From a checkpoint of a small mixture-of-experts model trained on Wikipedia: a sigmoid router, 9025 steps.
Below are experts of layer 6 (counted from 0) of a mixture-of-experts language model. Rows are named gate (a neuron's input weights, with its number), up (a neuron's input weights, with its number) and show model dimensions 128-255. Each number is 200 + 40 x the weight over its row's rms, rounded and kept within 0 to 999.
Before each expert's rows: a language model's description of what the expert responds to; "comes after" lists some tokens at least twice as common just before its tokens as in all text. This comes from a sample of Wikipedia text that the model never trained on. Tokens count by the router's weight.

# expert 57
Units and trailing digits after numbers in measurements and statistics, such as %, km, sq mi, lb, million, and the final 0 in 500,000.
comes after: "0", "5", "3", "4", "6", "1"
gate0,306,170,210,255,154,196,209,274,247,188,206,202,178,203,241,223,286,173,189,193,148,157,210,148,198,178,198,171,195,238,175,218,216,165,209,117,192,248,191,176,228,172,221,165,152,139,198,199,206,234,103,183,239,174,214,215,216,187,231,198,190,216,203,148,194,185,188,187,257,326,232,178,208,155,178,207,293,142,169,183,173,217,190,244,103,237,183,198,184,163,182,112,192,213,124,218,201,232,186,196,256,142,194,178,196,173,310,216,293,155,188,213,213,162,205,212,213,151,162,237,234,142,190,174,212,220,187,203
up0,169,273,233,162,225,196,252,177,204,217,217,184,220,227,223,142,143,158,215,254,197,198,278,222,174,200,152,279,180,125,224,188,230,199,246,247,156,232,189,191,318,158,181,210,276,143,257,232,257,187,229,235,114,224,181,209,179,255,191,174,218,187,283,220,226,175,177,206,184,173,183,198,210,205,237,197,131,126,230,311,173,204,226,222,162,39,203,242,228,191,194,236,322,204,206,270,223,194,199,156,169,255,175,229,205,257,162,186,167,171,209,216,165,134,220,130,151,192,244,255,255,209,198,183,195,202,142,215

# expert 62
Line breaks ending infobox fields, list items and table rows, e.g. after Language: Malayalam or a table row's closing pipe.
comes after: " |", ")", ".", " information", ";", "|---|---|---|---|"
gate0,157,221,223,219,233,211,246,186,242,221,185,169,211,284,215,231,254,241,173,197,240,224,257,169,177,169,187,213,185,275,216,228,228,122,190,229,227,236,183,171,205,232,205,233,184,169,214,244,230,198,177,214,192,148,247,153,128,193,169,234,146,196,225,214,170,254,206,154,162,231,242,167,187,214,203,225,160,239,142,264,166,228,140,181,165,195,189,124,134,189,144,215,179,180,234,157,207,184,156,148,215,186,254,196,175,98,150,163,203,204,191,227,210,223,257,163,215,207,222,180,113,230,146,174,209,271,164,172
up0,172,191,165,149,215,266,215,181,190,262,244,214,193,143,166,203,167,125,204,191,225,193,280,201,224,211,225,242,259,126,184,220,198,166,228,207,174,251,217,232,172,209,159,249,198,171,167,206,172,226,203,227,202,200,202,262,231,181,272,200,255,184,189,198,256,129,193,214,201,195,270,236,253,188,251,125,221,213,189,159,171,259,203,138,118,174,232,308,190,249,240,280,176,251,236,226,229,206,246,198,278,263,202,225,189,137,195,156,132,219,209,236,225,307,274,239,217,183,224,178,202,176,177,207,234,197,161,147

# expert 48
First subword pieces of rarer words after an article, such as kn(ight), di(aspora), ess(ays), ep, cl, wh.
comes after: " the", " a", " The", "s", "The", " an"
gate0,138,189,245,180,166,129,237,230,170,217,163,102,204,201,156,164,187,256,166,186,192,184,163,144,165,193,207,225,215,186,260,197,130,147,206,151,250,109,184,217,182,242,178,143,247,121,129,154,185,212,219,234,167,221,155,165,189,179,131,179,157,249,140,199,131,179,150,171,158,228,165,183,206,144,260,266,215,228,243,247,230,189,220,276,175,288,210,233,253,252,200,159,237,110,276,188,140,207,214,120,196,205,158,162,147,181,153,280,168,162,193,131,191,157,219,196,152,176,235,241,106,233,137,234,251,204,206,154
up0,136,199,147,163,238,148,133,241,150,171,234,150,240,252,163,191,190,109,246,260,161,156,212,249,187,177,180,305,230,186,247,153,205,223,221,197,186,164,153,160,171,185,204,224,211,204,173,192,103,226,185,217,263,203,182,182,219,243,240,185,156,167,167,183,170,148,189,219,218,164,200,249,228,223,153,146,140,146,257,174,154,244,149,206,234,138,155,129,222,201,166,184,168,248,170,263,190,152,193,208,169,159,229,264,224,201,196,229,151,182,205,229,187,163,218,205,192,146,189,248,204,226,189,135,217,219,196,216

# expert 31
Line-start bullets, dashes and bars in infoboxes and wiki tables, plus degree, prime and minus signs in coordinates and time zones.
comes after: "\n", "N", " (", "°", " Team", " Votes"
gate0,209,171,142,238,197,186,254,204,178,163,254,146,208,170,178,119,243,176,196,201,199,173,313,164,241,193,128,181,183,250,266,230,191,176,255,260,224,233,198,223,180,241,218,215,205,130,252,228,148,198,178,268,255,277,228,205,141,197,192,158,131,200,236,153,248,263,215,174,242,198,147,186,172,255,143,203,230,198,117,198,232,207,225,240,233,224,175,157,179,205,194,141,250,213,215,141,240,193,221,211,157,171,190,202,183,201,187,217,176,176,256,201,211,221,174,127,194,155,232,220,171,189,198,247,212,187,109,226
up0,178,270,197,217,180,212,190,231,195,272,207,109,183,190,177,251,255,137,178,225,152,167,295,216,214,155,168,213,252,237,193,174,178,238,155,196,144,198,108,188,175,208,203,186,201,180,229,165,226,184,188,195,245,231,197,219,176,190,140,171,133,226,164,149,186,208,233,181,242,250,268,206,194,180,236,216,203,199,162,171,183,182,227,192,278,133,163,177,120,203,216,187,217,212,229,156,261,172,194,189,201,161,289,241,186,224,103,137,252,176,173,190,194,231,191,156,182,211,248,148,190,192,210,195,228,240,197,219

# expert 15
Line breaks right after section headings, spaces, and digits inside decimal degree coordinates, such as the 8 in 61.678°N.
comes after: "==", ":", "===", "\n", " ==", " ==="
gate0,217,234,184,166,202,223,299,241,226,122,205,135,123,212,226,187,171,223,201,207,230,164,207,207,204,207,232,223,213,186,189,223,192,153,204,220,170,251,205,231,179,210,257,260,227,186,286,243,235,222,168,254,232,156,174,211,180,177,270,209,268,241,170,233,252,215,167,156,159,186,176,186,201,123,221,237,179,180,137,195,158,260,224,205,115,153,198,265,230,157,214,155,182,212,169,129,135,251,174,188,276,167,142,237,202,170,232,207,211,221,168,218,168,210,212,196,182,228,245,136,187,209,207,217,184,213,193,203
up0,260,228,165,183,186,240,171,174,233,212,193,169,155,231,265,178,185,172,188,220,118,225,231,198,266,174,176,243,236,179,235,199,290,223,233,177,164,180,150,267,215,185,224,168,227,156,148,193,169,191,262,166,215,218,201,207,211,206,223,232,244,231,153,210,225,190,213,247,190,226,198,263,293,196,214,115,216,148,184,203,193,208,182,85,158,255,214,146,153,214,163,190,207,216,192,224,74,251,232,273,163,264,162,134,174,210,207,273,155,174,207,204,211,156,209,212,229,185,123,208,192,126,214,201,213,154,229,173

# expert 13
Digits inside numbers, often the first digit, in stats, scores, census counts and coordinates, plus number words like seven, three.
comes after: " ", "1", "2", "3", "4", "5"
gate0,217,208,199,201,240,214,223,231,289,237,249,170,170,249,192,214,118,212,145,96,203,100,176,265,203,184,178,202,210,201,225,157,246,221,262,161,113,208,225,243,176,164,215,194,249,161,198,181,262,237,223,205,219,170,203,158,264,162,215,177,265,162,182,165,241,224,179,181,197,173,208,182,204,215,240,182,215,185,180,210,270,210,162,201,260,233,217,195,213,295,112,135,214,219,211,169,175,197,245,197,169,200,211,175,190,184,198,196,202,217,181,141,173,148,165,193,167,186,181,174,221,180,159,190,278,283,239,182
up0,234,194,180,161,228,200,168,204,149,204,167,247,145,191,220,170,199,196,184,173,212,164,195,145,198,226,148,234,180,191,260,124,189,160,182,232,247,230,165,153,238,149,210,300,183,113,228,160,210,231,135,278,236,203,203,176,141,197,218,222,199,225,180,210,193,260,175,201,175,164,203,193,249,214,119,261,210,163,257,162,266,188,223,298,230,202,197,212,207,285,158,143,135,238,235,198,173,148,254,173,250,237,169,220,217,213,191,197,196,239,260,140,225,110,163,236,241,198,227,203,140,197,197,245,205,198,223,134

# expert 3
Opening quotation marks after "said that" or "explained," in reviews, plus determiners and adjectives before nouns, such as new, his, several, modern.
comes after: " the", " of", " a", " in", " with", " The"
gate0,179,124,216,183,126,173,155,222,168,236,195,174,181,215,150,154,183,202,199,204,182,181,218,196,154,102,130,175,189,248,220,208,185,182,154,149,198,167,237,215,236,136,232,196,204,217,302,145,210,194,206,181,188,212,183,242,203,171,194,129,178,161,236,182,238,217,154,245,198,218,141,149,212,228,203,245,122,182,178,198,107,213,244,207,165,241,139,177,175,214,170,183,186,155,241,258,186,237,174,221,212,159,266,188,116,206,132,163,191,211,168,217,244,185,185,203,153,205,271,225,139,249,223,209,267,203,131,216
up0,170,171,160,225,233,209,149,163,177,254,208,178,138,282,200,179,219,197,197,200,188,176,243,165,176,162,208,203,214,190,244,221,279,235,222,205,151,178,225,142,146,178,265,266,217,153,213,213,203,198,120,237,213,153,226,174,188,245,216,185,195,169,233,143,244,223,131,237,189,229,206,218,258,207,217,243,203,169,179,114,113,188,207,187,254,228,230,162,130,220,80,279,211,237,214,152,206,214,137,216,164,223,205,108,183,209,178,176,157,182,79,272,174,237,199,239,168,237,224,144,231,203,184,196,237,179,165,203

# expert 1
Separators between numbers in sports tables and scores, such as column bars, dashes in 77–66 or 1000–400 BC, and commas.
comes after: " |", "0", "6", ";", "4", "5"
gate0,218,284,274,117,146,199,182,224,177,236,199,231,204,245,242,208,197,169,249,155,148,217,193,166,252,308,172,256,214,169,230,207,244,170,204,159,157,152,168,214,251,238,135,216,178,123,230,84,216,194,257,269,175,200,227,144,225,206,217,204,302,206,218,218,152,201,146,225,224,208,170,207,194,220,218,149,234,163,196,176,138,189,255,249,185,255,174,227,216,251,238,192,207,199,160,199,146,175,229,161,209,213,188,169,220,160,167,174,227,158,205,182,209,219,178,206,248,248,151,210,178,226,232,199,206,199,186,162
up0,200,164,84,153,231,160,207,250,147,251,258,140,210,162,95,136,222,218,149,234,123,126,216,183,249,172,153,177,238,168,111,237,189,211,201,227,167,202,208,177,210,215,221,222,210,236,171,233,224,87,208,172,213,255,196,312,209,228,219,196,135,181,196,166,202,214,158,230,216,194,192,140,258,185,169,244,165,230,210,217,179,193,160,160,205,185,212,236,215,203,248,198,197,203,212,316,157,171,184,255,219,246,181,175,192,260,215,191,109,225,190,133,192,228,234,247,187,172,263,145,191,196,222,153,199,185,120,198

# expert 22
Capital-letter codes and abbreviations like FW, MF, PA, THA, plus line breaks after section headings and periods inside abbreviations.
comes after: "\n", "==", " ==", " (", "S", " was"
gate0,188,188,181,194,261,212,295,153,77,143,171,220,141,183,171,215,210,222,147,145,214,189,235,220,228,210,191,180,215,140,220,139,154,244,259,155,203,159,167,277,130,176,235,283,131,194,135,218,221,219,244,231,172,186,226,226,233,206,249,195,248,257,224,126,268,208,249,169,157,233,229,246,213,146,251,155,199,183,132,165,204,242,217,290,220,166,261,255,257,181,144,235,148,250,217,184,202,217,231,159,221,177,256,239,222,162,138,183,190,225,271,237,131,171,230,218,216,119,226,131,200,216,237,185,227,173,240,193
up0,187,209,127,215,188,239,172,269,210,207,215,240,168,187,303,236,245,198,126,206,221,225,210,216,164,126,230,235,236,140,206,274,207,187,208,207,191,195,184,158,185,181,204,232,217,208,276,237,197,254,161,227,235,222,286,197,202,146,170,216,216,102,175,234,221,216,195,177,231,188,182,153,196,214,292,229,243,269,180,137,276,211,187,150,254,198,185,238,145,186,288,239,166,309,210,145,153,170,222,206,184,305,213,215,140,177,117,174,72,171,238,136,185,226,205,176,274,148,187,198,202,152,220,211,269,179,265,163

# expert 14
Month names and the first digits of dates, mostly after on or a colon, such as released on May 6, 8 August.
comes after: " ", ":", " on", "1", "On", " On"
gate0,234,268,139,209,212,280,214,262,199,174,231,178,242,177,241,163,198,181,158,204,214,213,222,251,194,140,177,211,253,231,281,306,198,198,258,156,227,209,240,155,215,202,166,158,154,198,213,201,174,165,207,197,175,148,276,208,246,217,305,180,183,198,287,249,235,147,204,245,232,199,232,175,205,224,207,147,204,264,141,127,169,235,214,130,240,229,249,189,168,217,254,253,225,211,221,194,229,220,169,165,274,239,255,217,241,116,221,234,169,206,253,205,240,224,294,258,220,222,260,269,173,201,242,184,214,221,154,157
up0,192,202,159,156,209,229,190,182,213,190,192,158,269,206,244,267,205,184,239,216,309,252,185,214,158,195,203,150,216,216,230,209,215,204,238,267,168,195,213,151,242,211,206,229,146,156,151,156,252,156,264,166,224,226,183,200,188,214,226,223,245,218,213,226,182,190,221,283,202,205,214,222,128,197,199,239,230,228,153,253,284,165,214,175,272,194,158,128,270,244,157,263,222,199,152,196,187,185,294,160,208,177,201,199,216,256,170,97,197,291,204,141,216,229,193,188,231,143,127,227,225,241,215,190,204,224,267,178

# expert 21
Wiki heading markers ==, ===, table separators |---|, pipes and line breaks closing headings, plus infobox labels like Personal information.
comes after: ".", " =", " also", " career", "Personal", ")"
gate0,212,246,231,148,158,159,239,239,208,155,232,185,155,143,129,173,146,142,112,205,221,152,200,271,193,203,209,210,206,233,175,226,150,222,255,229,171,220,200,263,216,216,229,237,258,239,168,161,164,164,177,292,239,208,203,154,220,220,241,144,229,247,223,148,210,116,216,154,184,251,246,261,155,262,185,198,273,195,181,226,152,212,195,169,93,219,164,198,192,164,230,239,236,221,158,164,110,254,221,213,223,250,260,274,182,202,216,137,193,158,265,201,250,217,202,164,177,147,133,223,267,176,130,202,215,213,251,196
up0,193,195,182,149,129,123,214,208,127,206,206,141,238,211,188,159,118,188,197,153,237,141,163,265,230,230,174,227,200,213,159,199,147,216,285,193,266,107,228,266,195,198,204,240,246,163,151,231,161,195,220,196,263,223,121,190,148,198,227,213,229,167,161,150,188,181,219,252,250,289,218,192,178,257,224,198,191,151,221,190,202,190,195,179,126,192,213,137,208,220,237,284,153,200,240,146,127,178,312,189,220,207,120,151,218,221,228,185,203,202,191,238,191,223,176,174,194,173,198,193,169,276,228,175,186,263,207,195

# expert 51
Digits inside years, especially the second and third digits in birth–death ranges and dates, such as 19-7-3 and 18-8-1; also born, See.
comes after: "9", "1", " ", "0", "2", " ("
gate0,143,178,250,200,215,196,205,148,172,210,190,200,200,224,235,144,236,195,245,159,192,191,234,122,183,182,174,231,101,238,176,239,222,196,185,208,179,177,209,210,192,162,227,135,157,205,242,190,227,147,263,195,149,139,210,135,215,289,205,171,215,204,170,235,219,223,102,223,201,240,209,194,227,232,196,251,180,169,217,110,313,235,203,219,137,217,231,168,196,191,219,196,149,225,192,180,170,231,137,219,239,199,240,123,172,225,163,180,191,225,217,205,176,234,263,166,168,181,164,217,158,216,147,157,218,229,182,254
up0,263,115,108,176,231,241,134,236,172,224,187,252,123,261,153,158,224,304,92,147,177,209,191,164,170,190,162,139,168,165,217,196,196,197,248,168,233,208,190,238,177,263,197,188,238,168,240,256,155,221,246,195,194,228,257,126,163,256,180,231,158,214,192,165,224,184,118,149,203,209,193,134,203,172,194,206,237,170,221,213,198,227,250,166,266,240,192,179,132,239,198,206,220,178,121,141,281,212,237,226,143,175,169,131,163,205,246,176,252,215,206,202,229,170,213,203,181,181,147,210,209,191,229,270,183,219,236,191

# expert 12
Day digits inside dates, often in tables, plus time adverbs and month names such as shortly, Later, October, twice.
comes after: "1", "2", " ", "3", "0", "8"
gate0,225,166,125,159,206,205,273,227,244,154,233,199,217,166,230,255,158,149,120,171,203,113,218,254,178,218,202,245,332,85,191,210,240,198,190,200,93,141,183,233,152,139,307,158,207,228,230,163,179,281,167,196,155,194,190,193,254,246,187,208,148,219,231,220,229,118,181,245,167,206,180,182,256,195,228,239,191,215,238,217,183,278,198,262,198,244,251,201,195,263,236,192,243,185,190,210,184,166,133,277,208,227,232,270,162,185,159,221,211,182,220,206,235,213,174,210,188,180,276,157,195,157,184,172,128,138,268,165
up0,232,221,301,165,150,240,270,215,266,142,247,127,272,152,217,272,162,262,190,259,178,164,187,264,168,205,158,210,255,121,185,220,193,244,168,177,129,239,165,272,229,134,243,130,180,172,198,206,255,205,122,193,241,221,149,211,204,206,177,143,180,232,190,245,258,145,220,196,216,158,185,260,258,202,238,178,135,151,191,290,145,205,186,244,232,154,135,220,140,186,208,188,167,226,185,134,264,169,129,198,214,180,223,163,248,168,201,220,258,211,244,222,210,252,205,209,210,241,275,182,233,214,116,164,250,166,230,201

# expert 61
Adjectives and nouns naming social or topical domains inside coordinated lists, such as social, political, economic, religious, gender, race.
comes after: " and", ",", " of", " for", " with", " or"
gate0,176,171,268,214,292,191,122,281,227,98,110,191,210,200,195,150,258,173,124,200,157,181,200,205,206,202,238,230,165,239,202,231,213,213,230,205,166,184,151,269,196,259,266,169,193,247,208,224,254,212,202,202,175,191,143,175,205,218,160,153,201,167,210,144,237,114,181,142,192,249,191,219,201,233,213,183,125,140,144,238,239,245,181,185,218,160,212,177,227,166,144,258,203,225,170,179,213,145,200,214,188,229,224,159,157,146,222,135,202,125,177,243,217,199,238,205,133,122,169,130,185,245,160,195,135,229,249,137
up0,137,213,267,240,202,287,211,186,251,178,182,142,163,161,277,229,308,168,182,250,205,176,235,276,181,236,110,230,194,168,253,172,234,187,159,130,291,207,156,160,253,216,258,174,175,171,278,126,279,317,190,290,225,219,261,208,175,209,202,156,206,213,183,230,232,277,208,161,175,255,247,152,161,205,155,224,179,200,223,233,182,235,134,234,163,158,232,243,184,134,202,161,152,185,195,174,163,156,216,207,233,194,178,243,226,137,114,174,182,202,233,260,212,159,227,255,154,181,238,246,175,187,138,248,223,190,153,165

# expert 20
Digits and en dashes inside year spans and scores in tables and career lists, such as 2008–2010, 1984–85, 2–0; also titles like chairman, professor.
comes after: "–", "1", "2", " ", "0", "9"
gate0,243,223,223,240,231,162,173,190,126,175,202,276,117,169,246,203,183,211,195,267,158,213,206,125,229,218,206,236,172,131,116,248,244,118,259,183,205,90,143,284,240,145,218,196,178,234,178,220,196,252,224,186,147,234,151,288,187,209,165,200,208,290,241,235,199,210,149,140,195,308,170,204,225,184,284,202,203,218,170,227,146,198,191,163,158,222,173,289,150,178,194,195,250,221,265,229,143,199,187,255,215,211,174,192,145,165,127,190,151,145,185,142,202,169,211,92,205,149,87,241,203,181,220,223,249,162,259,218
up0,203,145,146,210,322,246,271,170,174,249,248,164,127,303,173,208,201,226,188,130,241,173,240,227,163,122,122,226,179,266,193,159,247,254,162,156,173,219,238,90,157,165,235,267,149,184,241,215,179,168,188,203,188,224,207,210,208,167,208,187,178,173,178,188,250,238,153,233,180,140,212,207,225,194,140,242,207,214,244,146,233,239,200,240,278,173,287,241,218,225,207,220,219,213,120,110,192,259,219,158,231,204,226,223,183,222,244,166,246,216,215,205,174,244,223,226,142,189,233,224,244,179,184,266,203,199,165,189

# expert 53
Line breaks ending table rows and sections, plus determiners before nouns such as an, a, his, their, especially "In an interview".
comes after: " |", " in", "'", "|", " at", " on"
gate0,209,219,234,238,207,141,231,247,193,77,181,248,181,88,146,221,211,142,217,204,169,185,180,238,223,150,193,258,202,246,172,157,242,142,178,191,134,173,185,186,220,156,256,141,245,185,170,248,234,228,237,257,213,206,148,182,191,227,205,203,160,222,183,182,219,225,210,201,199,175,192,170,178,214,224,303,215,199,182,207,239,221,194,209,222,207,197,263,259,249,64,108,213,270,244,189,124,186,211,155,258,186,198,217,251,193,187,246,258,199,242,182,187,242,187,109,233,175,190,207,152,249,267,197,196,211,144,144
up0,188,195,154,251,177,230,213,228,214,192,181,212,178,238,117,169,195,207,248,175,154,205,218,211,234,170,129,175,188,194,213,183,207,158,261,223,204,189,219,214,203,147,210,223,209,197,272,243,258,257,292,195,205,148,127,187,237,180,258,152,173,244,245,193,207,154,253,193,137,188,195,196,163,203,121,244,158,197,231,282,170,198,172,121,217,190,179,187,261,148,154,228,256,205,175,201,183,223,236,204,167,187,187,205,204,173,230,214,166,193,172,210,248,197,286,216,170,242,198,296,159,250,188,165,210,179,139,239